Below are experts of layer 6 (counted from 0) of a mixture-of-experts language model. Rows are named router (the router's row for the expert), down (a neuron's output weights, with its number) and show model dimensions 0-255. Each number is 500 + 40 x the weight over its row's rms, rounded and kept within 0 to 999. Numbers have three digits each.
After each expert's rows: a language model's description of what the expert responds to. This comes from a sample of Wikipedia text that the model never trained on.

# expert 13
router:513466460461513437466530521555499475468511498569560547413589559565507436497539523482513523573497524629517484459493522489516544571500469499575525550499495442466545518436471516505486502528517548460542527499548474527445515514497488586448449493524535528547446483557512493504501476482496522471452509569477475513551494501434486475498457509566479502415500512480574493575443503503498520481450524455535493452449513427514490437451535501508572505598515517453537493477549475434484513527553502494486526538438494497561471538491547489547521458507589459526558482525495536547485436509444475492409499445499487485532531494478483551457555523510570488503537551499493507490482481511529506441555470516533527504503531445555555449406441597494499490536446468492524535507376535518448549458532520
down0:480527502478512451475520525461520522474475543507533542505468500493567512461415485391514544513534440486501463434545530507448517475549542516515531491551464519469546444486461542527494517508435510522481522470503461507479512458424505501411524521489476408473430515571590520527535509464494485452514423506445528494576450557448519467530486455498602474566478474437428528415458506543536504501513565513521598531527535584470458525556480483546431456429489501513482506479481518484545473456518489463471486472467470437531420512475450493469518436531521503532541522540519479523510474517513500508539555519477489557551483454447472444488550445581507504541569546515517413579517536531481495547505553489596446529488453558429514508469539470529502438544572528485556456465514491498507496508445517
down1:436496500482534463501526594515529535487478466503485560525516521466496455486490499618500436482570520506496515451475506454494535389543475491486500504410599512499496556475451542532574530504553494457552527454457406440488518542587453455479468522504460525481489450466443477507473503503543449503469501535495489522420382445506496467501469486438575544433528484491473520547543520531520501530566500500498541498525540462508515522468489550472511545599425532491519467497526414507502483481427553490521581455622465518488564474504501569523530497524466542459519506522576561456469472477486452524549538541551517557542445466491484499583454496394474496491501477535531468452483546507483551486479479507511456530559523494540436431533485532468518482492477512540457495485523504471523483514523474
down2:547476507533529528534533544451535532420544509509443517496447548475556526567503480500437497476398520552486467509424454505540580563522526505529419544432424530543474525497442432562449518482544493453456549495519530491435548475495403444606500520510532493448475489517550485433533493540544550445502458538457593473508421450551548510486482462477470486558529463519484512433499544491486478563500473486468551543447487517484475487466469506476522437454477543472513447477509528550526510497474578491556521493504514480554442491508436526514539530454510439548458558484609467536506505439528450493447477469501472531524548553556567488519510500464531501488507375436501506535523478498478511488517530560476535533447560421515530490507495491450523538523494508544512453486470441509463490463477462
down3:482541470486501610544549416476476445540508525493450499478483530523466588543462488523530411478557539477531523479545472464501467510495425510453471493444561469553464443500524441470519489476502441521453492485496451509458490369468537557526555489535484535494500462493524480505532482537543470481484518511528494444507544507529464569516477590502495510466533493495507497486446418532583527487480465492449479523497474478490551598544515542492495469541499554552532519515557496503517474566517569490476462466436448501478548494486479482505574474588515448533480491489535474442546515471524511456479496524495516493461570551545496570531534546469592518497533598490448526547564530475460477537598492507552542475514544512517448440474498605509426460509478551452488471436470513536599485518555500
down4:468558523526504450525498463503463543497503471492545511461422518517548542567471532464527512503392609505516549480428518441492537510473538548493559518504502521520519441469518479480486511457483419480539517524541471564518568517562504498446443506565529515466483487473525475555490525510525502498437467486424470505463500499518473540492494514482516514470532530493442580516473520541484488563509508537509468444441487480476492484540505528458475535460499436497519520546538546446548513522563568439458515515498497488424496531443471492508501531535458488407473479560440561509557462523528502394429458561501588411456543538504501445439549436536520548498509420475484495577478403512452398507534566509490488452487419512544540496561492534515453475553519491490465512439512484548546526434555475
down5:481462515451491495512497470489515476532477579448506471471530541422499543433511495503567495545414474499511480452537484517490512525442443461498490517535423473423506486514521551557495449563440491497549581470501470509559455539423500553428511435492502529439494516441447447501445540491496487528490511529453508507544549501435530528551464523471505529470519501614557513480550471444440445425496481531528444505493503439526469511491525496492611518474469540447474552482559497440460475522464498513453467446443558550565530539484551483501477516558540486506500481534488497479474486514475552460493454496450454493473427477530489607526504497443527495466471552544551446477517498471519500543556512518434591477429500470485516435533450508466487490477442479488563500464508476420425489420436418
down6:525554487497546460504513473458525473496529542544483461557492537467500495541509480470480553444436576492508500512485481435549494433480554520506512475481500471519473608472452504459512504474519446528490472498532486552433524469542463451517483434383576579419486502456538523543598512463453474455509507469492492537516486435540425507546433494544476479486480557456543440491483520455515529523531509464452477541455462508441576412473550487461451502491523444474499476469443508469424529452519478527555451508496546416520572486528446495519480533536477548585505499445548493490431457457510476487465495491490473569558513381563497550406507468466493432527419499495459488453488472479532478503544502528552571510538434477465449517520495468500505431481505451472501519497500453488551507543566504
down7:553533533486561401510407470480542532519561499521448491437524479483463481533457527438480501546528532438492517532498510522491499505431459465431415472446519472511499475560516496523506435522504494513487478539544493579543510460508369515474492492478474425464489470505517541500528433535426465435504473503465512511491416531516527572396451550517551461527481515557518503521562556455548506495445457521483499498473496515464487509510487532478481520515501514508511519505474516571435478512498517527501407435480546488428596518440550496477490482552478538499515501503527451514470538498384494497467572524580529563500483571533496471514486484522458450526566496419532521544585544540524525493506553498465451450516463474489572448512497527456591579483517547502515476560498485550501444517443463
It responds to: Capital letters or short pieces that open proper names of people, clubs and places, such as Ch-amilly, C-agliari, K-vinesdal, Dav-iet.

# expert 5
router:528512448431554447481509493529503497453474482548442531515552516523475503569547488511563541462459538502455419458449557500491512507534480550503498457505415514534497490548459515504425580511535506453578519486534456523500535520559481519458488476428505429444480522576536509466502498526507583425506548477492491499533468482480444464534467458485486533495527527468524461476472507547528556491514558447530531486453424508511521476509536477462553487535454528450551465456473549481451516547503601519444511541458519443519498505558514492514559461582558507499397530456526499507522515576525504518438494451523432486444544432487499561521535550548570446499520528507560531493452493454505526491534515438510522496503519480480593478480472540610508497445490543477529545553450635519443485499575498
down0:579451576488499449531435561551519522476573517459472526502509546526465490520505496484390438485414546500505435577558476533536489517555503470494501475487561529503469526502461504538505483519536487509451502512576528496527483536577444493550498487598548476509551574578494545521524528505536450516555466528466517453496467534508470474489540497548494486455496449394462510567494552502423448556503507431509559487465515433497504478443449448548433502528473473548490484525456376520474523546483538558561536529500447557611486442531521512485484526518455473553464463447520503547477486500508493469506452449531555465514535539534522476536515526552512502465490442476462478516499470525523513517517404460560547532460463513523532526508569561471541537495460543449449517530434516426517481472497524
down1:505487485515466506593534492538483549495532494457475516409494573478559496476474469456517529581520512583509464521541487512485478567421492475372505472506474500481508514504520532475489661463520485505456449515511538492482407473422478509606490513508503489434446563511536494484539527502491531483466541469453420574511478496471476556459525457451479436505495483575489545563464471495455524506470509513481475440484534532485492481472469359521542551507500480510483523524468509550550542519549526498542540577501525463516507536503480518485527555496573532496465443518468520521503472497524498500471513610456533563435467514488517585501444495527445463383499440534479551511508501505486474534504540503511529453489485550502555536482489474486521480526503505448564523507421486598488474496505484
down2:468552514525554503450480483518487489470454474451499500535490466483515522540503566460544494440538511476491499560407506514500485582544474514554497448509498487528569490474498482495487497457480532485506479482608394463474469511427423461531511484517481587475557559501481487493517508524459527518440554511442466493515551491519456520557551489584508448482508530557504565502434556453524465574494523465468524450450453513495485551488466574474460468525436440490444554546468516476476401493433526514518522501567494548513463500436446522555510483526459425502474516537592527497528433490504484515467429500501508529507512514492456540422508487564482468447565477446443447436490512521490431581491585553598460524504434503513540499466439481487510530413530544512563514492472496571467481515507511
down3:473472468457477576513447539530489446475412510455468497501487498497566492541580517444537531492545531491471546558469533481524536500525479532439457521486570426561449421527502533520548505373480468466504455502537465470466537434447488464500554450435564523429541492533500537518495511510496532566520469543525498583485484523460501532541511544484429506385527432525559533451463462510539394510445524560452532542506543533514512562535486498535473443517496509502520505568481503478578465498500444502524476431544502517486455520535568479493526446467511475534456549474490463481486518528527554495508514521497531491506490491551600518548480504470379443501528531512448554468489481498584516487411492474515509537535504445477490476446527480516460439560458499483567467480456541500456568475478527
down4:458510557514459445488509501478524456455535615504476520506454454510522561490455528466511477425447479494565439394439500521494572546446561474462474495485579561539537501541553516449523567563523439533489440483569549523483578527533504502510468535496572575524558454488534552557487498528465469522512528517498462485445538494484559481561404495472483543568511432497487579449490531542494547512486490452495523566517509451451455462454491538513530483537509493485477557493504471514533488493461516484473563518467487541534488500509468475531489503546462426522469466531533567531510528523443486438458576543531495475579505490500496451470485457505495506434552514522488467482497594484442557550555589457501500571538475543421524480511538443479540510487547535486503452532458478490447570482425483
down5:424502457527458464495458479505473413498478486522533469493529497515427474384556510533463455541527453487484601514455487494556484459555529533511488496461451487535498518583499394499525561562500485442515522518483483497531497582449466454502513475463467454501487577579442536531501520511502508458487486483479463508562460452424468529527462488454550453451449491473507484466426511517513501584490586490470481509446528447537514541467503496433487462526503501472477544438507499474504542450529453516513479404428436572465541531445475430483421562507496490491492443491523552500480513512482462509523569497515477507544502484536522584495451570426541528488530518526558506542523447552558490555434502534570561471503507461543503586563469536422468452493492459513521561462496532501491532529517540
down6:566514511514486552514527556463524446472503488499564470480492562477550478504446498463495527544468498525462478522454550526526503451445505439560455461442503511522526553469517526545504516518532491483445557546589498528475507460508475507475431534453498473520467470511487525492559510526547583519502572521435560532566568494492459484487559490518521452494527525483462492522531449543485487535490506475470494491568473587512583469509464433514506482513512518488431462549493571488532486501482491511503570505436581554510504517543500456468424419439501538508477465518511484416525486513518503543547458509551508459592430506505483475473514549478473470609543449514432527549554456498519461509463462479503488458512444575522571477573457447401578455442567488587400497508436513449505455517524526
down7:450515458480484544462581408527470497531510425545457450547559522470482488500499576502473509484554522511528488502528538495528523470474450493492581529453492492439533499517524410576438534552484515514452478510545466509566492520556515496495560510490528444492510559540507436503588513533458465509503488521463519509529564462437503458497417447512513542543518500456531483524475453545460484471503562526457460511488470531475416556444567525511540455483530429523503493490413529486546486481478541471603471546512476537495527469493534515492507560527498525570564497423562504451532589472475490552491460550493438498530550500524410403476540442461500514489458534482532447520528529497469572506497545490520608509491464542476518425504540509494479459537476536497537540423391512528495571516489467
It responds to: Digits in years, dates, table figures and coordinates, plus spelled counts and time units like five, ten, day, year, season.

# expert 8
router:527475381477503499471563527511415502453449465536514531451534493525500488543590581493480562500521522531501478423461514521449539479512491521511528479533444490475560487500470528512453514492526527444608510551489482542442629499520495537464526488501527453574437504518510456543590440508520522455552525501474489476583452464490503437472428443556487527435495519470525441531417515546465535502426500466524508505486466473498512476503577510487494542573439475441500432507451479505494499492524558515525484542500518496538499475505558488515554465517545504539475490428484541512508512497500485471366509405530460439445515430553452513466541459536557446511526518493546474527466473515466503498510512395476495494515527444497546510479495520531467494476480537484509599564441498441474451487540484
down0:509520510493550515488518538543547503527497449514494563542535509515499551431427502515504555490549558502404452532525515412470500475470572486515478545483464508531476479538485462525465513544471444384552540524515488535477505552464464397442443505549532494478459575546461486474486398520470424481485494557535508501446512431511552520533472406402558470540446464501451458531476512543495422528486536546479532559451434560494533551492506452477495437489488517501526486518464522441557515514441471428524530496466492471515522474539581624492489469542573526505502477501498482560485515536486412537461527525494464496553494475442516530521486428458485538489478508473475536480575529442507560543495468505516499470516517573519518539487436445444448537469475505473495486519487586466472459506514458
down1:496387449488453555557480547566510476545535468512578454484485480486510472514567437448528470517537526560469523476497573468512542484596467408484522441596498506458575457542514522497534492461552509499495568492506507503485565510459498517469493534542557526470514507462394482558544504501512527584600481539472477521586483538438505477539503543597506466475500459526457581534487547536477584443478473537596553462536552501473474444529489462497498528529476569478564520533473521517467574382493485478451452470524499527510431508486496460446567530459476499425492538527510479455507480491500485463520517464498470474497505451540513484510464534471455475450503521460500482499438481515561539502519493459482469524488539478474521576521528544485508451506554542517452505466434531486491557543511557
down2:445503468495485523501486500521504457453521426499511434450573481517464447505499482510481482527580485537547547486586479450573462420535471512534477442522517557476604484541548494549489544521507463466509469546525487521506467508490447564484532491434556524505499443521489464450484595512487526465538477570462479458528465467495516450480461570506500453518497525523558555511514453452530426492562470539516448524437434474433496477457567474452429441494490522567479448468547506424485462552428503509477483440414571486498447526490509515569531464551441545496441554549532492480486510491498526459521417489514457573492548505497486453564512545462553533489502519550493515553561433497564516375520566534505548500511539477476507517501471484486549554436506547474470518446493518445506474489458517
down3:549540499511506518455455439492529442552487564535426463483503517469424492533487419418518567515383513471595489519580493487495523554476569454480576502548513466472450428569430453648509516497476536433480502478521556495448510469484487487543535455456578504444549497536504516460554537476493451514493534557513454471509491512497518436525467513513510494482428530568563559467538532528546542501503488418530469470463495540495514492489466519429483422517412501494492450509430555412539515460471542422514516516456534514493482519479467475469491451461480464477491530499491497544509494492520524565455480479524485587488549533484498562543457445510497508530498467473448466469542509473564502468549457463481530542504504512501472503509478520530513514510465544529414541480498464557579509493551566
down4:492530487474525514469495530509457517470590566484446515522459507470457543519436538437529550436556603419471588569525469459488457479485477519471524505487455595509494526534508487521505517498524495479553503495485496523494488476561458479491543471519564535459558415512536456455509456493526491484518466528479543512399493529461528435529439459494452533547544464489468513520505520457571465514459417506508487504504426530492513437532531455510544466503443471547488603496510433509493615511467439506566424530404480498488548492432486503558460536494515492512449499483500507495416532505502548540560546482459518484541465528452488498456545484467546500487512523501533481577500547580503540505497549528507440494530450576496502523491553588577457471570555570561528517481491491513542518435526483
down5:550517522499552388531556503543453572531507486502537471454455441457522525464510474484497534533426494453517459535511508514558505445523559457451556487567526496533480482534386567490523460584565412531522491489531467504491527507447504505513509507601538493463492434485474446506556497579530536462497484522567490509443464509477478455502508610539540501516524463513459517488502466507556499470528558487542579468472457536535590503512487531459460461458524511486504532432494541448564535483514422458459466506517491490592488499466484421516485550525512509431532524482505475492559484548446473495520527570509530516444437564541595551566443461514536493550533512534511524502491591586508517523491532504482453511472546508494467511494487539510574491535470473518406448544481492527519464460537525
down6:531580510510498513489512483449467435532527438488540490500578501466453480530458532514494586463497496443516445495500519477484461437525527500429549519521550463517531532451463464525477489476529428465477433519537482531576370537562509533467464561470520525543465493492480409520548522446572443504523456510506503515474501496497476478494564574570555559489490528493456482483518460507441511461535492491470444529507504397552551547464560452520519547522561527473477530476502510478490499454479500557472560535412471464562569451441505493472436453470539519497450555507539456531521548533491583493473537472522485475475521455496443432442511500559506446506485494559530545516513480558549541494517520527545530563546446462564471436542475458501539518439457502522413512497574491520454465436495573
down7:542476506478510518504492521524590463503554431529519538484556520530492483483549510535464510552562574542486516435520480424509463461444516467481445535517559463413547528561479482480486449500533509436478474481466502450456550483525523562506509495546518479527475551546531576501526501536508443453472637479495488565534512457507519478545488529483525405538458528450522495508448492553557473515363523556525480503536534481449496537478525485562527553524525506502483486488516512565477506533480548535526532544506465464495554509515534483528473469512500513559426492533587487458490560540502528559518447542529549425556486517434538564580585501512511491530537482500477429465540444519537498515523472505482527504501518481423593526496566540533557531517613536515419547496425492492523502495451509
It responds to: Single digits inside years, scores, attendances and ISBNs, especially in tables, such as the 8 in 2018 or 19–4.

# expert 49
router:489499474467504450421542536505515477494590452539552541425510507599469488558529538466501519486532502549496455506537529444491568570573504512520579533479544432526504555455486518562521526577511561434551530437507486517504589477519505541477492492551520501596407534505532493487503477476511500474544525575457470540580434510441485439498474453536531547487475462458578478488479530491485545511477564474503495506473463469449493440486506542505468525540491516438502443453545475428470421534502458498448515521418497455538494539475563467543506501539504464495535463546513531590446477534453509507512465406471464493430515517489443499455536523510473523486548509539470566494415503511566572508545489498486541481477460417547551504472438529531454468484461484496532552531449509539428513475523497
down0:492511557568516500524527551471528516471532536493462539476493519489514475462463410469486541467453399525427427572543510487459470433536504471479408501477521494563488520497510433484541463490494538484410530502508523524498609463492562517445383545506522466447556546414540472499517514502570467454506565396549521539520487494567545504559509522492465528511514506542502501486546565437459508492480464489467595493492471570503545481568514509447539502515531491486495493474462546600542451461467471461446518562495541480489496462502466506452543569472484537511523455524488502480482504496491570508492530471484490556553477505445545520519459549514538569521469511539449523523504515504562515517458498512554565524461438455477544536456492447552550506505480522504548475399614482511500483528557471
down1:520520518439507522472455512421478583539519543490526545471551488506553467544520476515487542424465527454429453496456493496497509467487524475523519451491491441531447507506502447578480441455534572494540504568492500517566531464486561537464535523515487558508472588564522521519477449524477487484547514472506491497528506484499542476498521578456503448518475484484450484552490530524480437445573457402524531547568520477534472556487492421456488585502460453521445487558486570578574478456437552546531501487439474512466557504470493491491423561469533560432489461534465517510521496445506543487480495448503530475530440467553447460527495499498407455450529495518528482502536525527504486397460504455349482545499462495507438524521510585494488442488532475471502527484450500484541524512588525
down2:546530498560568493538509470473527495555560494483476508526400502429435450481509488519560550488482489525466555491525496515592511546470521506405506465538447506525554475510479520510465490422516550509529435442448548501494529499537549510504544488463513465532449485553506487443453458518511517574500473491505555444512533436463526496594486462545480465526506497428479527503565480442517506536435488456540517485523516519460467476489531447534476517500509543476457599474420474536509462475549487440461479496483548501459507425558545548523528493503486520485463565489490475551506428568572583545500536566467489461426507375414519521487525571506574457491469470504529528464514551508561477490523522498448405439503475577491485407526533492552543491451463497479480554485534508531499469455513538
down3:510484532498483457570535532504520449476472459506457483491458560494495519502478434478402531536452489488454468519410521496566564483498554519485491499543555470512537491487538481517584487483426454565483549526571482507521532511479425509500524496546505540407509501575557465510461564494491511504508499571503497436453395485509525476546523496498514529557500457438448523474520512536423577539548487494467552439513470576534515540540523460542563491534502599492504487484474486470498444511501508495592515498475426489523495600514483493511529498468543516532472514538494509429500470495572543531536511530482551454423447405543484481390476522540572565500523445467537498542469398501505505454420441498564493492489493504483546469456495505453535469506581566490483469556492499488482509493490557
down4:512488562472501469543491467506476459485521516479489471523477514548409495510515512511548545416497535506460435435508457514443605562445534507483491410414502503453490554485480508454484452501463484488504481443461520500440479446445466523525540488400501509464497529531563490544534468573491427499472535459472511521566474420477560545514464486440504527445554515572504489393468526493518485588493509568526458435481515570515468473523498486474486477531492462520546585476486494462466465536430516502494546474501486514483500483541460508450475474525522586476547569480459514476579513535506504489458505521466516536494508478461486549523539419457473339519557482527565459552507504554546505424526556473478449516523486469525523471511487542514459526518422527526521472518492532521447417525508568
down5:470463508468510472547493404474536493447492532534519497490548521486481533423512492488497575563521541502456512416433530469510441464436526511512433437479518498496530507524521495499541502543498474429498529493457396486460525518496445489456534502516465520476470498543513480560496456527521488471488561448537549502540538445501531435577530477478485463449476519512508440553516421448548524457511483495460499442506448488572513451527556444461542586516547539467483451493572473519457432529498495532518537536522469502445547479520577546476502471497490489484457450482450452460513530451551452576521498519562650517565458535466466535525521503499477528592513470511524493431458502466528462538507448486461464513537566473495545422476498538473497455492396573493551420490548494479551455526512435
down6:492494452494483473499484439465524486501562484427522519523494530494464528484499508466457487468474447574422503550480501497511546552552512514437580506449489545455522534531511544557530567508463497499439530506466599478468458592505490481515554479442487497530479562464488488471522577484460441507543510470503439484536508520496559486442478514526414534443553498539555470486455420511537457437543465504442479477485488530506510499456524434573488476473481488500488594502510427505384542515406517511466531424515542463513516491541500510521520531456544531498497555542392527550484450459564502501471466507505495501460586434484484506451446538543412455550526534567513502478418503449548506514490470458521462437562515522547517453520415535506572536506486512488478512540451434514499527421492510
down7:473528472502460540498499493487509457520492533456431521508466515580493497487428518460497575546523506463501508541523428544525541481521496494430494568407563533484504537513476466516484459463491486525534402553499532532576474450525539521563545557492484507468556430564516461528508526488417481468451471567464573462406550560525529479520398570469554471470503494533519559470517490543502452489481533432488491534496386462491516491496521475491549476490476516519478504528519566414496542500463487500537540527492469535512469509525572486436604489513465492530536505520511520554465534604442510475579510504502467494532476492501570506497549403485523432498532493487508515503458467497444552487504470473461496533463503522523437382390488526471470479528536492511500516530520509605492502494458449
It responds to: Sports terms and table pipes in athlete infoboxes and results tables, such as League, Cup, Team, NBA, Athletics, U17.

# expert 6
router:575478436504542463470593566511529503437593536568479519469483483526504450510616550540527537426473492536496439469494461501491487555531449464448540516506515487509502551483428521539469484473480546452595478503518509549500538490530486557464518545471507496487425484495536451503496459507511540501547520583494500492574508492470443448492477467522509549437525483469619467489510562515492500506499511443474553478460550517517575469476543459490483525524529436442514472513548488521544511487551525471486498532499488472537484494543518528503537451541487417497504520492548478508523609564510452526448532503542433485463432503512473561496602514550541447497507531604453503440538526464520512486571518445454551515559454472554534460500494567618466504507544458448494475506493537542479488494553471
down0:528455469515511456518523474519516568546516468471495479504462425507529520540477530499502526578517572495457501419497513520488461547457616524450522513484481509537496481501471556447489482480462506492524535570582564498422474461450594545506489488442505505547505489493491459530469468547510464569491446432504536497468520469486509565475490589481571475527545492569487475504543503506495534447576544526472535537509474502434554571543482471494551480458505470549490561476495432466549571516491506517530476535507525507544511489534539549516525518479505535555584459521497499559556483485570473526547483500542517514533470558486441480468486420521490442464478511512499486442556581548549512596552444438565436525598516396533525475441511471573444508459483503451543495543495448534518575490511490
down1:520495489497473406512494488472473508516449515482504455498446537515532510468572444494488445557518507445481498486535587526551538536489493469529506532453519493566545483482493520583532544479450522489517420612452538507539515501511473489509455437526381520514558515460504494536472541443470546534646511484473407507485559543534560533481487507462477489466499518592509527468538493442518463501536529538499488401507484495511500546492461560483519481485516560551529522450508523559457517467506547546528488511551510419434476448527490563455578501501468530514506532586503510520561527464553530529478558546457551522486525498531491489499521493489505605572479506529550473477466520443531583468486518449545441498485490543517544472495575539518425443488533492465533494414519514449429510480525454
down2:579426519517518427544542520464514514403445479537514485446484517501524512496487506498461542539522540559532543439555497503495540482449488488470510512450471581532485461504525552546478518477510531541502535510495504524510497492471511436460466447572432469521432517510517568577479527540502516517489494518478501574505516470405548443522510527470488497541509542535502555490497454479480507508497467521465504499471456513498483585479563538523527520412535582499426491524559505535443558477448492419454548504461476535447509526392424395463478475510530593504412553479479445563511463541498501457562590483454512488446467535468472498471463479447501483480528516474492521448513485504440533434482463510454465467435565536501497593509450532481637462496522509528552517496476472498512540459492500
down3:508467467544552481495451523515450449524570589484547589465477511494567509488383534477553495516495484578432514450566548484498520457456410495533423469470430517508469451477582454527525476531578463486477538478521501507494494465472558447482474559473497535535517519530549446466511494513430504556498444497499413526459470471469494495556550488406461523508461485480509463561518423523488416485496563504474478460565495541514536506476510524518521493485476437491556529469505495504578418534463502475617574529507554499460456510526535464543514516539449544470483501578514513483412525491452473576465534491479504523545492514463519534464480514456565518518474453454513516524522482483494484518501549505428519459474456506505536492563564469480573514479472516559551501535460579553494488486422519
down4:413480490578556492531501504521492439541457476503601524503446514503541495539397492528491466569535503504448533478427485516537460480416516479541510469524590511520573478517557459491502480487443404527580545498528473518552445569507486510486518483382524441560513480504516466490537447466533495467478449456459517447520511474468564509437500494447466469474537529477441532547477422433500450462529516436504507498494490499540443490488572508513510526518469481463438495468476556463538484505491540495551404568520447457493501492430533492480462533518499524505524491539600485504454505462549422551547504500471456451480433422461469501525596483493485561492489544563557480524497569483445510490481467526414481526494506497445560506526540591440493522469462519507502489524520512476475473495529460
down5:529505415578435483555483445523452533539474475411474587570526499538574450520556465564438506528490524580540459531544508478498479461480427515513446543552440483479527436516454540519534513533494464503505426568473561492435455482431490499536521544562517556456506540462513535429472535467521459500562485503465455465431469491445505473522563508555463513492518485478479527590526446489538496413474480475493449542453596531493565460489429530470583540460482480493546531493503559521573532501436597488504566536481522518523472494557454549475490498476525446466462495561496487476511502479491459523550476504503501542490476497496491476453514519550446527435508563467471537577516516446473491474458490547571516470487431539525496487495452544508518509495514474463529449472505556493529429443552467
down6:500484513509528429527502505468489544465529566539468498468549521469506518460518528418505472497421536573514536508514463536470454466501455519485552465433530484569462503390433490453493510408552495535534469477494489557449441437482568568508525552533436536544479525479526499454530516399481548550499536491556521499473475459453494540491554562541489494570543513556529526517518535519452446510413562458506487522532449492496450534490516480518529489538527451510458578512498498432486513435541493472446504445461509472495438513430526554453522437440512514484468479550551461552441441449550514476562511449546519496502494547490490588496434446476563545530528524477502459462531516539433506508488511541563515436465567550520492521506473502412468453512421482463481472488547462559482587491519491
down7:505411507484519433494572452451444491442420425493502492563516462520541506546480504595463439559493452514489578553476547473507538500476457494596525477598564468499514499516488481458418506484465503484479550466507515513498512524507532513467506539474435458545485445497545488521574480530493492445408515489500396489494514480437494527473470532542550496498515498402449500552549550442506409483469448513495506486530475456538449518506520503421527532462499474549524496508504471480544538486466432510570484548526485555537485472461457501597466555521521473565452529516494444416470481472530472535437492491432526490544458513556558440561543473500484508476482520514497495483534534466514542495521505402447525466503534433536446455517550471478457483527450488490420503484446526430539523539470552
It responds to: Digits, percent signs and units inside numeric table cells, especially vote counts, turnout figures and percentages in election results.

# expert 9
router:563539453497465498426495531541387451427505500521511495575558565530493506547519498571514510514477489578472506466460481480501596498524441557498486498520497485458530527437484456470459526533519477468524549498483457543532581574556465545512543519479422466511511535540447473494517489516513507465512511530506482481517452465479488430577457455493520493477537446437561459514467558523389529547534512465542495454541490472546449499472559479492523515547480508479527477525479543443447499523525574547493546509424523489488470506554521481574542461482540500581500469446498539520484500494534452514428499431481432395496625475532541500585538483514548515491488513507484554546460512511450522530523522414478514504534541397523516477505504516495489474488513525427527534490427553456452493528582507
down0:562571478437453527507474442525490396409509496527460512481490526516500467464426488557480509577493424480487552508524509496499506415454456484518566484509531519476519427499557503552496547571548506478515556447481539523505531491508493531570490472442556508475507470506528489460494505532453573544519503462540510571500503511542479544485474528488556445453566507526502483569474465529549451492528521513456465496497515489452517454519504522465523544531459496448543436503526559481421616488507443490502480598501471524523522446438478542492470399522573529445466567515493483469488477506466445541527549510519479532542540473532489551534482470442478552518535617493508512472529535449513610488466548478510473504538560498459465391499442450523512538433455516513476560462523433515532445487474497
down1:495491487538488411366547448519493526544474488515450536508521534494464496498528486480541509519510578521505490460503428527469468519434484476485566500481521452486509508548524523566482580545504506494521442499508478471499543523454414497538473483527516508560579527454475571515537545558476401458515564567484535440491562522452485499495531375461471472505502505564516561503422512464531502511539491480536466541455455457510508492472525523463508517528525529455500485450535602572481525548442560536553437539506528579518531497469523578482481487473480484505576485420481511518519440442457412564485501510465507430529494520488464484522434582445516491468479520437514530557460469510519521546489551509441522484572457488591494552450506531522478493532472499479541470550430549466531488508536514
down2:534472448500506489506486490496439562452554542509536532484543489493515499479513565450470500514552476514539459528502514543477551557475566504448556461534484466454520441473541507455516486594500446540468458520468548514510527479523556491491541451479510536486456532465529505570529502522515625469508499536515478513555524540525520489442531486470425555501497477510437447402461501548463473529501515443462496564496497523444421529520539452495559510509496436551432439503475517523485530469440455463522505583483487459533502484480504525494505546507482500512440483540496566428469500465478476449447517516456454488577535518507502498502517453467562509457531477511446511536502664507467430420478589487364475507448476505499537522465528458517495407537458544463540508448551441472495470520570474
down3:509492491608509500469481589490463438507540427477521425505547475520485509475501510485579560516515471561425528510533460501448469478517503502613498439525476497557537475503512489462471548420522478524442493480546518529460503482518475491454483517472469524502504487557495510467500506490439520522460476532437467514585464467512513570494547475502544516520428516534453489504500451562510493517537401455505411429444581504482410432467461558548527511508511557529563448467530537487499532529484509499473545458493547449395498547545546471532502494490476507524453480471505439498495473473513552499549446421514485414498518537486536457493530511514526474475592458534458476547448445515488475573472504560488540493528482406517470533490496447451571534501504581474425525490547431485500531424467537
down4:494510462541535434496557500518513457524465474588579484483477488451491468504449503505499541563547520524492504524437441475447518559443514541463468486407555526480548489461430409531518492599465430501498502486535457538490490492513516436551508481457467559414482489500571508425541522527438509482510578497539521486516472533520553546520506460478540456450580475462611454491458570476520497488489479526481533596452466565535469538495492561502493488512534581526487588433490478545508527498492458535494492542535452517430543556475488561532475462514487492517539568498514445514431538456455452480493514519524565473515451482486527518505504470546480570535519477492468494494543415473443496537509547465496495506514483528521535568530504513493509513565503473495357555507522541584494469444513470
down5:502440484527495514535483524536527526502536522436527458512476533422547503419449490506448488533513435560504491453441554518540514502564549584531450539469487495452525478495488398494428435472521473609426527528499475497508525560410533497462517512431477401498490528473495499629480552530447572425493521493503504499483605475494479511498520506462533406486486526443510549518504500483469507501482492492521512465487516481487590533516471518448527487520488503509517451480486487535425551462454502463528487531481466493508517500508447561471421482494484591501438495529489492451488473559480505493489474529519511556515478529555517483495486486460539569481424539462559535420516486494538512459561486468462476522437482517528482377474426475523421546472526423528468528538500543575557494527528517
down6:505532507429459541488514503486510522433554536493555465544505520518482442526445512528497384546477503534478498441516524485489500565538532475515502414524461511496519452590457541498511584537487531504463461409465571518478504497509543535479509585508488443514520488378476484524463515523478476498547532514521582503523463412538553510464514552488546467501493509497484559543594482461484550497453390465535443546425544502435544604506440511499504454464546495476493515539554526510565579508490471464537502530522567430546483486499520463553532512523487520473433491454488462565447443569501529472450445492464507496454495493463462492490448470550515522494484427581547471513553492440500499543534479464516524504426554435550441478489478500539524530447461471458511492520495561519530474489540538
down7:535531503432527499474433551527455479489512503427510518488519495509497540528560482506456538441539465485429482506479560616506504390553533509580546503534517510464493523471506469513476525526562562515486531509499533470439535605506473519470523475469440512416429535513486526555526477570505559491525471423459542472470536517402478470505557507431564459536473552488506472460508492547470441516562475419562537476526483623421456425470590405475493476502512535525529497542426531444489508437498479508476509531536555553515557490511521538530489443457485512480491516498529443564537483483456461544502459482467442462495449508518529441495528459482558492472519458526551523536459486544567511476486472473521508490501528533496563389471517510467443449547534465514509515525504473465495476494528511
It responds to: First capital or word at the start of a line, quote, table cell or section header, such as He, See, ==Certifications==, "Something.